config.toml
n_layer = 8
d_model = 128
n_experts = 64
experts_per_token = 2
d_expert = 48
d_shared_expert = 64
activation = "reglu"
moe_layers = [1, 3, 5, 7]
router_score = "softmax"
normalize_top_k = true
routed_scale = 1.5
balance_loss = 0.00898
balance_bias = false
router_noise = 0.05
router_bias = true
init_std_router = 0.0122
lr_router = 0.00171
n_head = 2
n_kv_head = 2
head_dim = 64
vocab_size = 1672
norm = "rmsnorm"
norm_place = "pre"
norm_eps = 1e-06
positions = "rope"
rope_base = 10000.0
rope_fraction = 1.0
qk_norm = false
attn_scale = 0.125
tie_embeddings = false
parallel_block = false
init = "normal"
init_std_qkv = 0.0655
init_std_o = 0.0655
init_std_up = 0.0655
init_std_down = 0.0
optimizer = "adamw"
lr = 0.00309
beta1 = 0.9
beta2 = 0.95
weight_decay = 0.24
lr_head = 0.015
warmup_steps = 298
schedule = "wsd"
decay_fraction = 0.927
decay_shape = "linear"
final_lr_fraction = 0.05
batch_tokens = 131072
seq_len = 1024
doc_mask = true
z_loss = 1e-05
train_tokens = 421200000
steps = 3214
dataset = "wikipedia_en"
Below are experts of layer 5 (counted from 0) of a mixture-of-experts language model. Rows are named router (the router's row for the expert), gate (a neuron's input weights, with its number), up (a neuron's input weights, with its number) and show model dimensions 0-127. Each number is 50 + 12 x the weight over its row's rms, rounded and kept within 0 to 99.
Before each expert's rows: a language model's description of what the expert responds to. This comes from a sample of Wikipedia text that the model never trained on.

# expert 63
Mid-word syllables, for
router:51 64 44 67 46 37 78 43 37 38 60 40 33 52 65 45 45 56 54 61 51 50 39 67 44 56 46 57 35 48 63 46 21 38 46 57 38 65 50 66 54 41 46 29 64 34 65 57 51 29 44 64 53 50 47 85 52 44 51 37 40 24 21 64 42 51 44 48 54 66 47 56 37 49 43 51 30 56 56 77 60 44 32 59 41 41 34 64 45 56 65 63 51 58 53 52 59 48 48 31 44 54 43 62 58 56 42 53 56 48 45 48 20 42 47 54 45 38 39 56 73 52 61 64 52 80 38 37
gate0:55 41 50 65 72 53 60 56 52 57 43 38 52 62 43 43 57 45 34 51 61 26 48 61 45 45 70 81 34 53 53 28 38 57 48 63 63 71 29 55 53 50 38 46 56 50 16 70 50 58 56 36 40 55 67 49 41 50 54 59 53 66 39 63 62 50 46 36 53 61 61 54 59 64 56 45 55 39 62 70 39 61 38 45 53 36 72 40 50 61 43 46 51 67 40 50 17 57 48 59 41 47 53 29 50 53 77 66 45 31 56 53 38 38 80 50 27 30 34 44 46 51 41 47 47 47 42 47
up0:53 73 33 60 57 61 35 59 47 43 51 46 61 50 63 62 64 48 51 54 41 57 59 42 38 60 39 30 72 44 39 55 62 39 48 67 48 42 54 77 71 53 36 36 77 52 38 49 55 54 50 62 53 35 45 42 24 39 84 55 54 55 23 35 49 27 64 67 40 64 62 63 60 48 55 36 57 39 40 59 65 38 54 49 31 49 53 54 41 51 36 56 44 50 57 48 62 50 63 53 42 56 56 61 44 48 46 50 65 59 49 64 38 33 36 32 63 79 54 54 54 30 44 49 77 41 66 47
gate1:63 40 59 57 67 45 54 41 57 63 62 53 61 46 43 38 55 50 45 37 45 41 49 37 32 38 62 57 52 68 45 35 57 69 62 73 69 57 65 29 61 48 49 42 45 43 26 30 68 55 65 58 63 41 47 29 36 63 55 69 67 52 52 53 41 50 52 41 53 34 53 52 44 55 35 56 70 21 49 63 67 41 71 31 59 30 38 44 58 62 60 61 43 75 40 16 45 46 62 55 60 53 30 66 50 41 38 67 51 54 63 51 37 43 42 50 38 54 46 47 52 52 31 56 48 44 30 56
up1:31 50 49 50 43 40 39 48 40 49 22 20 32 44 34 49 59 47 40 60 59 56 53 66 55 53 62 39 40 27 62 63 51 54 36 34 52 31 38 58 43 64 59 55 39 51 45 56 51 52 50 73 35 36 53 60 56 57 50 53 62 44 44 56 70 47 34 76 31 44 44 33 86 60 44 57 30 38 52 51 51 40 30 43 66 79 53 53 49 42 43 49 42 53 60 39 49 55 38 76 49 51 39 62 52 68 51 43 62 30 41 52 63 30 56 68 39 41 57 45 44 53 34 50 28 48 60 50
gate2:64 04 56 34 37 63 57 56 22 48 44 52 72 54 51 53 48 41 49 64 46 51 48 31 32 38 33 42 51 42 34 60 41 67 44 55 35 47 60 43 75 63 60 61 58 61 51 39 58 53 68 48 58 58 41 53 56 64 40 48 56 43 39 42 48 29 45 59 65 52 58 57 40 70 47 40 65 61 64 56 70 56 54 40 40 30 55 28 57 47 29 56 55 46 23 39 65 54 49 62 71 72 43 50 57 33 61 39 49 42 30 64 46 51 57 67 60 57 33 57 52 47 48 53 59 44 63 47
up2:47 31 56 57 66 68 28 50 53 51 49 32 36 63 50 40 58 39 57 42 45 43 57 62 54 59 58 61 51 55 51 72 40 55 38 53 44 70 38 41 28 57 59 67 46 55 43 30 45 45 37 70 56 51 65 55 39 36 68 63 31 44 51 42 59 57 63 23 30 64 30 51 60 27 50 86 53 35 45 41 45 60 58 44 70 73 63 45 56 48 41 58 51 54 34 58 52 46 50 35 34 42 44 35 54 54 49 40 46 57 66 51 80 66 45 54 53 40 38 46 52 68 54 44 44 48 62 22
gate3:61 78 80 57 56 45 51 38 56 51 67 38 40 40 52 37 63 53 61 56 56 50 48 66 52 42 76 51 36 56 58 28 61 60 66 55 47 60 52 46 64 42 49 51 60 67 24 54 61 51 56 41 46 43 50 49 48 51 52 50 64 44 56 61 39 49 43 63 41 29 44 49 46 64 60 26 42 37 49 55 42 42 61 51 65 42 54 27 49 43 63 44 61 42 33 18 26 38 52 64 72 65 52 46 66 58 42 69 49 46 49 57 50 65 41 43 64 81 47 48 40 59 31 47 67 63 22 57
up3:65 59 49 67 60 35 61 55 53 64 75 58 66 50 69 30 72 58 59 57 44 56 41 50 47 45 46 54 37 53 57 40 46 62 34 48 43 46 30 74 55 49 58 61 53 25 39 46 56 43 56 48 49 49 39 64 64 53 34 59 49 58 27 56 36 35 35 73 56 46 55 43 52 48 78 32 31 15 63 58 68 63 53 47 50 53 62 43 63 43 56 64 45 69 40 43 33 37 63 78 68 47 52 36 58 44 38 73 36 46 40 50 46 60 51 55 33 45 51 55 63 59 47 39 60 62 40 50
gate4:69 53 60 44 54 48 48 52 46 46 68 32 35 57 55 56 51 30 40 50 46 55 42 40 36 48 61 47 39 57 25 37 48 58 50 82 50 88 55 40 75 54 26 46 51 63 55 53 43 50 60 61 66 59 42 41 57 56 74 56 61 65 54 36 63 44 14 54 55 42 44 51 50 51 36 41 51 44 32 74 44 51 47 74 58 41 43 59 53 62 55 43 46 33 46 51 35 61 52 37 46 66 40 50 67 49 37 46 41 45 47 29 41 46 51 53 58 63 49 58 54 79 47 60 70 44 27 34
up4:41 58 66 47 34 57 29 50 72 31 55 38 46 50 62 45 28 87 43 58 76 57 65 67 44 51 58 50 52 68 41 32 37 24 66 52 43 41 53 50 51 41 63 66 41 46 40 27 44 43 45 48 53 53 59 54 67 48 47 72 57 43 47 41 41 47 54 51 56 52 52 43 33 43 36 67 35 42 43 34 58 46 65 55 27 63 45 62 49 59 44 46 39 61 58 62 50 41 35 52 40 61 45 65 61 73 47 52 58 43 43 42 44 37 61 42 64 40 45 62 56 48 64 22 13 56 54 49
gate5:76 31 60 50 46 59 29 51 62 56 57 50 47 60 64 60 58 64 54 44 22 51 37 43 31 57 34 61 31 34 50 68 46 41 42 76 68 65 59 43 68 49 27 69 61 50 42 29 48 49 65 52 54 46 53 68 47 63 73 54 42 64 46 38 46 71 47 29 54 49 60 49 46 19 39 44 44 48 28 60 66 42 42 73 61 39 35 58 41 41 56 56 35 61 55 55 50 33 37 62 35 52 50 47 49 51 41 60 45 50 50 37 43 52 34 41 37 47 39 52 68 43 59 72 53 43 66 58
up5:80 47 62 45 49 52 51 36 44 41 42 58 53 52 33 50 61 31 47 75 62 50 63 37 54 61 50 34 60 47 54 45 50 64 33 38 69 31 46 51 42 39 35 64 58 37 40 38 81 37 39 51 68 37 59 48 56 40 45 47 65 36 34 38 27 57 60 50 62 43 58 33 46 51 33 65 52 49 42 56 37 64 41 54 32 69 71 50 67 63 61 50 53 65 55 56 63 59 54 55 72 65 60 58 49 79 62 51 45 50 54 51 27 47 52 78 65 46 39 48 33 47 50 65 49 60 65 60
gate6:47 34 51 49 56 45 43 44 53 35 34 59 43 49 68 52 35 43 46 31 71 43 66 57 42 59 46 44 38 22 56 60 48 52 46 42 49 40 48 41 55 50 73 40 64 75 68 39 46 45 53 60 41 75 41 53 49 56 39 45 54 45 61 33 56 50 42 39 58 47 47 50 31 36 35 68 34 58 46 63 58 25 45 46 31 38 34 42 56 28 44 44 69 47 50 42 24 71 48 44 64 46 38 23 47 47 34 48 53 48 49 30 46 24 78 61 63 45 47 27 55 63 66 53 62 54 58 57
up6:52 55 32 58 11 41 41 47 50 53 68 37 68 61 34 41 45 51 57 61 49 37 42 44 71 41 53 54 44 47 54 39 67 64 58 30 60 56 37 63 38 58 43 42 41 70 46 46 37 52 34 45 64 60 77 42 41 40 62 62 56 41 55 55 57 50 60 38 51 57 40 62 50 49 81 34 32 54 63 66 58 70 51 60 48 66 57 56 71 55 59 42 22 34 30 42 45 51 49 49 62 40 49 61 43 42 49 40 46 59 53 51 38 59 54 44 53 48 43 79 42 67 36 58 81 38 38 55
gate7:42 45 58 52 54 34 58 57 46 62 63 55 23 38 33 47 61 51 61 47 43 58 46 40 49 54 84 44 44 34 39 48 31 44 49 67 44 52 66 42 58 46 45 47 55 51 43 48 90 37 50 30 53 57 62 42 55 42 65 38 56 39 46 64 49 73 53 43 58 57 65 33 52 63 38 50 44 30 51 71 51 46 48 68 37 51 41 56 58 42 50 65 25 71 53 59 47 29 57 62 42 61 57 35 38 71 57 59 77 54 44 37 55 60 47 71 69 59 58 47 42 33 50 57 75 50 64 46
up7:57 69 51 52 58 60 64 57 44 46 35 57 22 67 57 60 57 53 52 53 33 66 46 32 45 41 45 54 70 38 63 46 43 28 53 66 37 54 53 40 54 36 42 63 60 36 31 62 66 48 36 54 70 49 57 68 26 64 73 50 48 57 24 63 61 64 43 30 63 46 46 49 34 55 52 43 57 47 42 57 26 52 52 33 52 48 48 60 40 48 53 69 42 39 62 74 55 45 25 41 41 50 24 59 37 57 61 47 45 45 55 45 42 57 58 48 70 33 46 39 47 21 40 29 43 57 42 48
gate8:64 48 60 51 60 53 40 52 29 26 70 33 49 55 65 56 52 62 66 40 61 47 65 43 38 47 50 69 48 43 59 57 51 37 62 61 62 70 22 29 67 53 41 44 51 44 59 62 50 90 63 40 49 44 40 34 50 50 53 39 38 71 56 66 41 48 52 44 70 26 45 67 50 35 53 43 40 62 62 53 68 73 53 59 35 54 75 62 35 56 45 41 46 41 26 55 56 50 77 58 50 58 62 50 36 51 49 45 67 60 44 51 35 48 60 37 50 57 54 47 39 50 62 51 55 28 48 60
up8:79 35 55 49 49 66 43 54 30 56 69 52 39 58 77 47 53 52 69 41 41 50 35 52 33 31 73 44 65 16 48 60 56 49 42 51 59 60 38 47 50 47 47 51 35 39 53 63 72 51 77 30 56 27 38 47 46 46 50 39 64 60 62 52 55 34 65 68 53 48 57 54 50 36 40 42 31 54 42 42 59 60 39 47 45 59 47 43 50 74 58 31 55 31 48 36 67 44 60 37 42 47 56 67 37 64 28 47 45 58 31 43 48 38 47 72 57 46 75 41 57 51 59 40 43 44 55 53
gate9:53 61 40 45 26 54 59 41 72 54 38 68 26 50 39 46 16 69 67 55 57 52 40 44 47 53 58 33 51 50 33 47 47 42 50 59 33 33 64 45 43 40 43 54 56 41 49 28 44 50 56 47 42 35 51 64 34 66 59 71 48 57 37 44 39 35 54 54 61 54 57 43 35 50 52 47 39 37 39 55 54 30 40 50 50 45 57 62 21 36 43 52 56 73 78 59 57 62 47 40 63 39 67 60 33 42 42 57 56 15 51 66 53 43 66 59 59 37 62 69 52 48 61 61 53 51 72 40
up9:50 67 47 43 42 60 59 66 69 51 54 41 52 37 53 43 48 67 74 74 48 49 47 44 55 59 48 34 44 38 61 38 47 37 37 56 46 35 57 51 48 52 56 44 60 57 52 45 39 48 56 40 48 60 23 70 50 56 55 60 39 56 51 43 47 31 27 73 52 44 46 65 40 80 62 57 22 71 59 43 51 56 44 65 35 52 52 42 35 56 51 62 30 53 70 39 41 67 34 53 68 52 47 53 50 70 52 28 53 30 39 45 39 61 67 58 72 43 51 23 58 60 37 34 35 59 37 33
gate10:25 65 56 51 42 48 57 41 55 40 46 57 48 31 69 56 48 35 58 69 56 52 63 41 58 52 44 47 60 51 41 22 59 58 50 68 64 62 48 40 49 51 45 33 58 53 20 56 70 58 42 33 57 41 49 54 37 53 61 59 56 44 28 57 56 52 50 75 75 48 62 61 36 45 65 31 42 29 18 52 27 46 54 58 50 64 41 50 55 24 53 57 39 53 64 64 53 31 52 46 71 50 47 38 46 70 58 68 61 52 45 50 52 36 45 30 60 60 33 43 63 28 54 62 56 56 40 44
up10:43 48 49 51 38 45 53 41 52 42 62 43 52 53 55 57 59 42 35 60 57 57 65 37 46 64 30 68 37 57 59 44 41 62 51 68 69 60 52 57 45 33 39 37 70 48 42 41 32 77 49 42 34 27 39 58 37 38 57 44 44 51 50 32 26 65 49 37 18 48 49 67 50 46 37 56 62 34 40 64 41 43 71 41 60 55 50 51 61 32 41 56 82 52 63 38 58 39 56 37 59 57 56 32 40 50 39 45 50 59 54 41 42 28 46 33 77 44 63 55 54 41 55 76 61 58 55 70
gate11:27 37 39 46 58 61 59 60 53 42 37 34 59 61 62 56 48 38 60 52 62 36 47 38 50 49 59 41 44 36 42 41 51 49 46 77 52 33 64 58 73 51 55 38 55 53 50 44 54 63 57 53 25 51 43 73 42 47 59 56 51 49 55 34 81 39 56 56 40 51 79 38 46 58 42 40 43 38 46 51 40 25 54 66 46 49 28 41 47 42 43 41 48 48 65 40 52 32 69 71 55 33 83 60 41 48 42 41 66 13 64 37 58 50 67 39 41 38 62 63 52 52 42 42 61 59 53 54
up11:27 73 38 49 53 36 67 55 54 42 46 38 64 37 25 38 75 63 53 22 38 54 46 55 76 58 47 48 61 61 50 68 53 46 31 32 62 50 54 51 45 56 27 60 41 55 52 38 46 51 39 60 60 61 67 33 50 45 50 50 56 61 35 61 64 65 38 61 35 56 51 56 63 52 61 82 56 59 48 37 49 54 52 54 45 50 69 64 30 43 52 57 35 28 56 48 45 68 44 54 60 58 42 40 47 46 58 33 62 79 51 52 49 55 41 40 58 48 53 19 51 46 37 59 48 36 40 73
gate12:40 43 60 45 41 58 51 65 60 56 39 59 48 46 48 47 43 68 50 60 31 32 44 65 37 68 75 83 35 52 59 39 54 66 38 66 52 48 24 25 59 67 59 39 49 68 53 55 62 48 55 47 64 64 39 42 31 52 54 46 53 54 40 71 50 45 45 62 56 59 38 35 60 69 63 46 29 50 69 63 63 67 43 46 58 22 49 64 58 53 43 62 60 32 29 46 41 50 57 34 65 60 61 45 77 38 42 59 46 32 52 62 53 54 38 59 49 41 49 68 55 35 47 47 42 59 41 63
up12:49 37 62 57 37 46 58 52 34 55 57 56 49 44 49 58 72 66 64 64 42 42 52 41 16 45 15 37 52 44 49 60 42 44 33 43 53 42 63 45 43 54 33 48 44 46 57 41 59 55 33 50 34 56 25 46 46 58 68 34 20 52 37 45 58 32 31 43 65 68 45 30 74 35 54 48 64 46 44 60 62 43 37 61 52 52 55 54 66 45 36 43 76 50 43 53 48 50 58 42 47 58 39 49 42 53 41 43 45 46 33 65 52 48 39 66 42 40 32 24 47 80 35 57 53 51 69 51
gate13:57 55 51 48 35 42 24 43 52 65 74 44 66 47 71 65 52 45 60 49 49 40 62 38 26 75 45 33 33 31 51 68 47 40 45 61 56 48 41 35 55 50 53 48 62 38 54 61 47 48 59 48 31 32 52 64 47 45 64 67 42 53 53 39 45 38 47 51 73 55 34 41 64 55 69 37 33 43 53 58 70 57 48 27 55 55 47 25 46 64 24 26 56 32 53 77 40 51 53 43 53 55 58 43 34 51 59 62 32 45 50 58 42 54 67 75 45 46 49 36 65 51 47 70 61 46 41 54
up13:44 51 52 68 41 39 44 48 26 82 55 43 40 64 63 57 43 46 45 46 48 33 66 33 51 54 64 52 30 43 37 64 52 63 35 72 43 67 45 60 38 42 32 36 60 33 38 74 45 30 55 55 36 66 49 51 35 77 37 67 21 31 37 58 39 32 63 43 44 57 36 61 43 41 54 37 41 35 50 55 55 58 60 44 54 40 58 38 40 53 44 61 54 52 69 48 46 67 55 52 50 33 59 44 50 34 41 55 35 33 56 60 46 57 49 58 31 75 61 51 51 52 38 40 59 49 46 30
gate14:48 52 60 65 48 57 64 61 30 37 48 44 37 68 58 31 54 53 52 49 63 59 32 48 70 28 63 58 44 44 42 73 46 57 44 61 54 62 54 49 50 45 68 64 56 73 37 50 56 52 46 64 50 24 45 34 30 41 60 69 38 40 39 63 57 22 43 43 54 55 44 64 40 58 73 43 34 48 49 44 74 70 46 52 40 51 66 48 34 58 27 54 29 41 58 53 64 44 53 29 57 54 58 56 61 40 32 42 76 51 30 39 48 48 37 51 70 42 49 49 50 23 56 43 61 60 50 51
up14:30 34 25 50 54 53 38 42 39 46 53 58 51 41 91 47 68 55 75 40 43 50 43 36 64 43 54 58 27 23 72 32 53 42 56 49 52 54 48 53 73 60 56 51 54 34 48 70 47 37 48 50 36 72 56 63 52 50 54 62 44 58 36 49 44 55 45 47 51 48 37 37 44 37 51 31 66 59 60 31 45 36 33 44 58 46 72 47 63 41 68 48 40 55 58 66 41 66 52 76 42 53 53 52 40 37 32 52 48 39 52 55 37 60 44 45 42 58 53 50 68 65 46 73 35 32 48 65
gate15:31 43 49 47 48 55 30 66 52 49 64 42 68 44 65 58 71 69 45 61 46 47 33 64 78 63 42 76 21 53 60 47 23 44 52 55 58 66 35 40 54 55 45 32 68 57 34 58 67 53 62 75 48 50 81 63 36 55 51 60 34 51 42 52 65 57 50 41 61 49 69 39 55 61 56 53 62 40 54 62 53 37 42 51 46 41 40 62 27 50 40 60 56 58 62 51 44 42 78 47 34 40 59 45 39 54 51 64 53 44 40 45 48 40 52 48 23 52 25 59 53 44 41 66 54 49 46 60
up15:31 58 67 38 49 41 31 63 47 56 41 56 53 43 41 50 59 72 26 60 37 53 48 51 57 48 71 41 72 40 34 67 52 62 41 38 39 49 40 51 40 55 42 50 56 50 31 44 71 42 23 56 49 71 32 63 39 52 41 52 38 61 46 28 35 61 60 65 53 43 32 28 46 53 55 77 52 51 39 29 41 50 52 55 37 56 48 38 49 37 30 64 58 51 63 65 56 40 41 71 29 60 51 62 58 23 38 37 52 47 40 53 42 59 67 63 46 49 45 67 53 49 53 47 43 28 53 70
gate16:74 56 55 47 48 54 57 61 54 29 71 51 66 47 67 34 46 44 64 60 45 33 60 22 37 62 33 56 60 46 45 54 61 47 52 49 59 39 47 52 74 55 43 49 57 26 45 63 44 58 31 55 32 50 54 69 51 54 49 43 43 58 41 48 42 40 47 66 55 25 60 38 48 44 59 29 42 21 42 49 53 45 70 60 78 48 26 53 64 62 55 61 30 73 53 59 58 29 42 63 54 67 41 55 57 37 23 54 54 42 70 33 42 57 39 51 57 46 52 59 66 42 59 47 67 62 50 47
up16:80 33 35 52 67 46 48 39 46 56 39 24 52 59 09 73 60 50 39 54 48 44 51 46 59 52 34 79 38 61 41 47 60 42 58 51 57 54 53 76 36 46 45 58 35 53 56 54 34 42 63 26 59 50 46 39 44 38 24 39 70 74 56 52 53 56 51 60 33 78 67 59 52 48 35 53 46 60 32 59 79 63 55 55 53 42 44 43 59 63 63 37 44 61 45 40 39 48 54 58 54 34 63 58 55 43 47 61 40 52 49 74 43 48 47 51 45 41 55 46 38 59 49 50 63 57 52 58
gate17:37 35 59 54 60 62 51 57 57 33 43 51 35 55 57 49 63 54 74 50 52 60 60 38 56 66 38 60 75 75 41 51 64 47 56 62 55 62 47 50 57 45 53 56 69 61 41 57 44 39 47 40 50 44 42 75 30 56 47 39 40 55 34 42 34 75 51 41 62 36 58 66 55 55 51 53 55 59 66 46 47 63 38 62 60 29 48 53 48 58 63 20 53 76 55 57 53 51 41 38 61 23 42 71 49 50 46 76 52 29 57 67 60 66 49 56 49 75 58 30 68 29 60 52 37 48 54 48
up17:47 62 39 41 47 35 48 48 41 77 50 42 59 29 56 28 45 45 53 51 54 41 63 38 29 36 29 23 47 56 35 26 61 35 43 49 66 62 61 69 59 40 38 56 59 41 51 72 54 30 51 33 44 43 41 49 55 63 46 46 38 55 60 61 57 31 56 54 47 22 44 68 38 44 51 54 46 46 66 52 72 59 29 54 57 52 65 35 37 54 63 42 40 63 62 68 45 45 46 72 57 60 66 69 34 36 46 40 56 55 62 49 42 48 66 52 34 52 41 68 38 68 57 62 35 60 54 38
gate18:45 62 63 59 64 62 50 40 39 48 55 54 56 60 70 64 57 48 31 51 76 53 49 53 45 45 60 56 52 49 54 50 53 51 66 44 55 36 31 53 67 46 49 36 26 52 41 35 59 46 53 46 45 48 28 27 66 67 48 51 41 68 57 29 51 48 59 71 70 64 31 64 54 36 51 51 57 42 48 70 49 24 67 62 53 40 14 48 59 79 50 49 41 48 33 58 53 41 56 46 67 69 38 51 59 61 64 39 63 22 56 47 42 57 54 50 49 52 54 46 49 46 56 76 69 47 35 62
up18:60 76 45 42 30 36 51 74 59 26 35 54 31 67 64 47 33 57 56 65 34 28 39 43 45 44 46 60 65 74 50 50 52 55 49 48 54 64 60 63 49 73 37 61 46 52 60 63 63 57 51 43 46 27 49 61 59 44 45 35 55 51 58 43 42 41 53 46 61 51 63 61 47 55 36 60 52 55 58 43 40 55 26 61 35 50 72 52 39 48 36 39 52 44 52 51 48 71 41 12 63 54 63 38 32 60 53 48 37 56 47 55 54 59 73 65 62 19 53 45 53 44 60 54 56 63 70 45
gate19:41 53 53 51 58 35 44 65 48 43 50 63 56 66 81 29 41 40 57 43 45 47 49 31 52 48 68 55 39 55 35 68 51 51 27 65 57 51 47 24 66 57 58 49 64 50 52 42 53 48 54 52 39 28 25 68 58 44 45 62 34 49 66 30 55 37 50 39 47 51 50 65 45 43 53 26 38 31 38 61 57 44 67 48 41 36 45 61 58 72 45 34 64 51 61 45 44 49 30 31 69 53 50 50 33 46 22 53 50 17 47 56 44 36 59 73 55 56 60 43 55 49 75 48 50 61 42 47
up19:25 64 49 42 56 64 64 32 34 60 64 55 20 40 54 63 37 83 55 35 66 43 63 35 46 57 56 45 48 39 59 34 58 38 64 44 46 47 44 72 60 56 49 66 38 50 48 30 60 50 42 45 56 50 56 56 50 48 41 35 43 65 32 64 35 54 59 65 54 50 48 74 34 45 65 51 46 70 75 29 33 39 51 52 34 58 57 40 59 48 60 46 53 40 30 45 63 54 28 52 38 43 52 42 59 37 37 63 49 45 67 62 47 64 64 55 49 71 59 30 50 52 63 35 51 40 57 70
gate20:51 68 51 63 63 39 54 51 58 21 50 13 35 53 61 38 67 43 63 37 57 31 33 53 67 41 40 37 75 51 54 58 50 38 74 52 59 69 45 54 58 55 60 31 43 53 54 43 45 43 40 46 60 48 68 54 63 66 50 40 54 56 54 68 57 62 58 55 41 35 70 69 47 62 54 42 50 38 59 44 68 61 48 51 32 45 59 63 58 59 52 48 43 52 59 65 58 25 40 50 63 59 20 52 85 36 57 51 53 30 59 54 48 57 52 42 58 52 53 51 30 61 31 41 61 54 49 44
up20:45 70 24 41 66 70 60 42 62 46 57 55 66 53 53 53 51 55 43 61 53 45 42 56 66 36 36 55 31 57 45 39 34 55 50 58 36 25 67 58 56 56 58 56 43 37 33 64 76 43 48 35 48 52 72 49 59 40 39 60 52 33 34 67 49 57 50 51 40 58 43 44 33 70 59 38 66 42 37 49 43 69 49 36 70 48 44 48 53 40 56 38 46 48 44 56 36 66 42 48 47 52 72 20 39 50 62 66 55 32 28 62 39 43 38 48 56 47 37 64 47 40 25 24 35 38 34 46
gate21:65 33 57 57 51 41 45 42 55 45 54 46 55 57 56 62 33 73 40 66 50 40 65 32 55 68 68 66 25 40 56 25 46 53 53 64 75 62 49 27 60 65 55 62 62 62 50 59 32 44 39 58 48 21 60 48 49 59 43 56 61 58 46 77 65 33 40 47 51 46 33 61 38 49 50 30 52 47 60 60 34 45 55 52 53 46 64 58 60 62 40 37 53 37 49 37 53 53 58 60 64 40 37 58 51 40 39 69 48 55 50 25 60 39 54 36 35 51 51 53 44 41 44 81 44 71 24 54
up21:44 71 43 42 48 55 61 23 57 59 41 69 40 46 54 63 55 50 65 50 49 51 60 47 81 85 51 28 37 43 58 54 65 42 37 52 57 52 73 59 50 46 51 37 45 34 67 73 49 38 69 51 33 57 52 58 58 50 52 55 49 56 53 46 26 39 46 60 62 46 58 69 31 46 59 30 58 44 54 51 45 44 35 54 32 52 58 49 53 38 75 64 65 58 44 53 56 70 43 44 85 57 48 56 48 44 48 49 54 47 47 44 32 49 67 41 51 64 79 46 74 61 48 54 34 62 46 57
gate22:47 62 62 48 39 48 49 53 58 58 46 49 80 52 60 37 56 66 54 38 54 67 58 52 41 51 50 59 51 34 50 26 36 36 58 64 23 54 46 50 50 41 47 46 57 38 20 49 61 57 72 72 47 56 56 50 76 37 47 65 49 52 52 55 52 56 72 48 56 56 40 44 47 50 65 64 52 30 52 57 68 42 73 38 32 51 43 51 49 57 20 67 45 41 55 53 43 39 33 37 13 52 45 41 24 70 67 51 37 49 47 50 35 58 47 30 74 44 43 44 55 49 49 57 40 62 45 45
up22:44 50 59 56 70 49 59 41 49 16 67 50 49 54 61 51 57 54 36 65 55 42 36 43 67 54 68 43 45 40 48 67 37 66 39 58 50 58 48 57 58 51 40 58 53 58 61 44 48 46 36 20 63 43 57 43 48 39 58 48 64 35 65 42 37 56 41 46 58 49 48 51 39 48 40 50 63 68 39 43 27 34 32 49 63 55 51 59 37 57 59 63 37 47 44 54 73 66 66 63 64 79 38 43 67 62 59 41 64 79 37 46 41 45 32 54 44 47 53 69 38 52 24 30 73 58 74 47
gate23:55 38 87 48 70 35 73 39 49 65 48 59 43 54 47 31 48 62 51 44 33 66 69 47 58 68 48 34 61 24 60 52 59 56 46 44 52 55 38 29 58 48 50 40 41 58 42 63 48 59 67 62 37 57 28 56 61 55 40 48 49 62 41 54 41 51 51 48 42 14 52 75 42 60 50 41 49 43 45 36 49 57 59 48 39 48 50 61 68 43 61 57 61 62 11 45 39 31 48 35 64 60 47 25 50 37 46 57 49 55 72 30 62 40 40 51 52 45 48 48 60 44 55 53 59 67 36 57
up23:28 74 62 45 30 54 44 46 43 60 20 51 46 67 63 41 63 56 54 37 52 43 47 59 53 55 59 54 68 44 48 56 68 39 55 52 73 46 47 27 54 44 41 40 58 63 54 37 44 49 62 67 54 45 38 56 62 73 59 56 30 53 44 56 55 47 48 74 53 59 31 61 33 36 65 53 45 44 55 47 32 54 52 49 57 77 31 43 47 75 33 52 33 51 57 59 45 27 61 26 58 52 57 33 49 73 61 37 50 50 60 26 40 37 35 40 56 38 57 38 46 32 66 37 43 44 48 42
gate24:42 68 63 54 68 58 58 72 47 47 44 55 49 50 62 37 23 34 41 47 75 49 33 52 66 79 50 59 61 61 66 59 28 32 46 19 44 60 48 47 59 67 44 65 53 58 54 63 72 47 48 45 36 47 46 52 64 37 31 48 37 44 42 56 45 64 50 54 54 55 46 49 53 45 44 49 47 46 48 39 53 47 57 53 35 30 45 44 70 54 55 68 20 51 51 56 49 30 36 40 54 67 44 50 59 78 67 65 62 57 28 50 63 53 59 49 57 40 39 46 47 48 52 62 58 77 34 69
up24:50 55 61 52 36 41 40 32 47 59 45 34 40 44 42 56 68 61 54 44 44 58 53 59 34 44 40 37 26 12 52 50 59 59 53 56 63 46 54 53 25 53 55 56 40 49 53 60 24 57 41 68 40 38 43 61 36 67 51 49 69 49 52 49 40 30 51 44 38 50 29 27 39 43 49 64 72 55 53 46 36 69 39 45 47 51 56 46 49 39 42 48 61 28 65 55 54 30 59 61 67 40 81 73 51 66 53 16 56 46 56 55 43 43 37 55 65 47 38 59 48 70 68 42 46 48 55 44
gate25:48 68 64 46 60 43 56 52 52 72 43 46 40 56 80 59 35 56 64 54 39 33 33 49 30 58 48 57 50 53 60 32 37 76 38 49 41 41 47 53 58 61 44 44 79 56 64 45 49 66 42 50 43 73 31 57 71 42 31 46 45 57 24 67 58 27 47 69 62 60 61 57 56 72 32 39 42 58 55 67 48 62 39 46 38 53 45 37 52 43 43 45 50 47 28 33 36 48 29 41 37 51 53 43 67 60 41 57 72 46 52 43 37 53 43 58 49 63 63 53 64 41 25 53 55 41 54 54
up25:60 26 36 49 43 54 53 59 55 58 76 45 38 49 65 51 62 36 47 30 67 33 45 38 68 34 56 30 57 38 45 53 56 46 53 62 52 34 45 52 55 22 59 57 74 54 62 46 39 49 50 74 58 30 39 69 45 44 46 58 49 50 32 59 38 70 72 55 42 61 41 39 46 42 58 55 58 38 64 46 72 55 62 29 39 47 63 40 51 49 53 56 49 56 49 62 54 37 26 54 71 61 77 45 52 42 38 59 54 41 52 53 68 32 49 69 71 55 46 51 40 49 29 54 34 55 67 33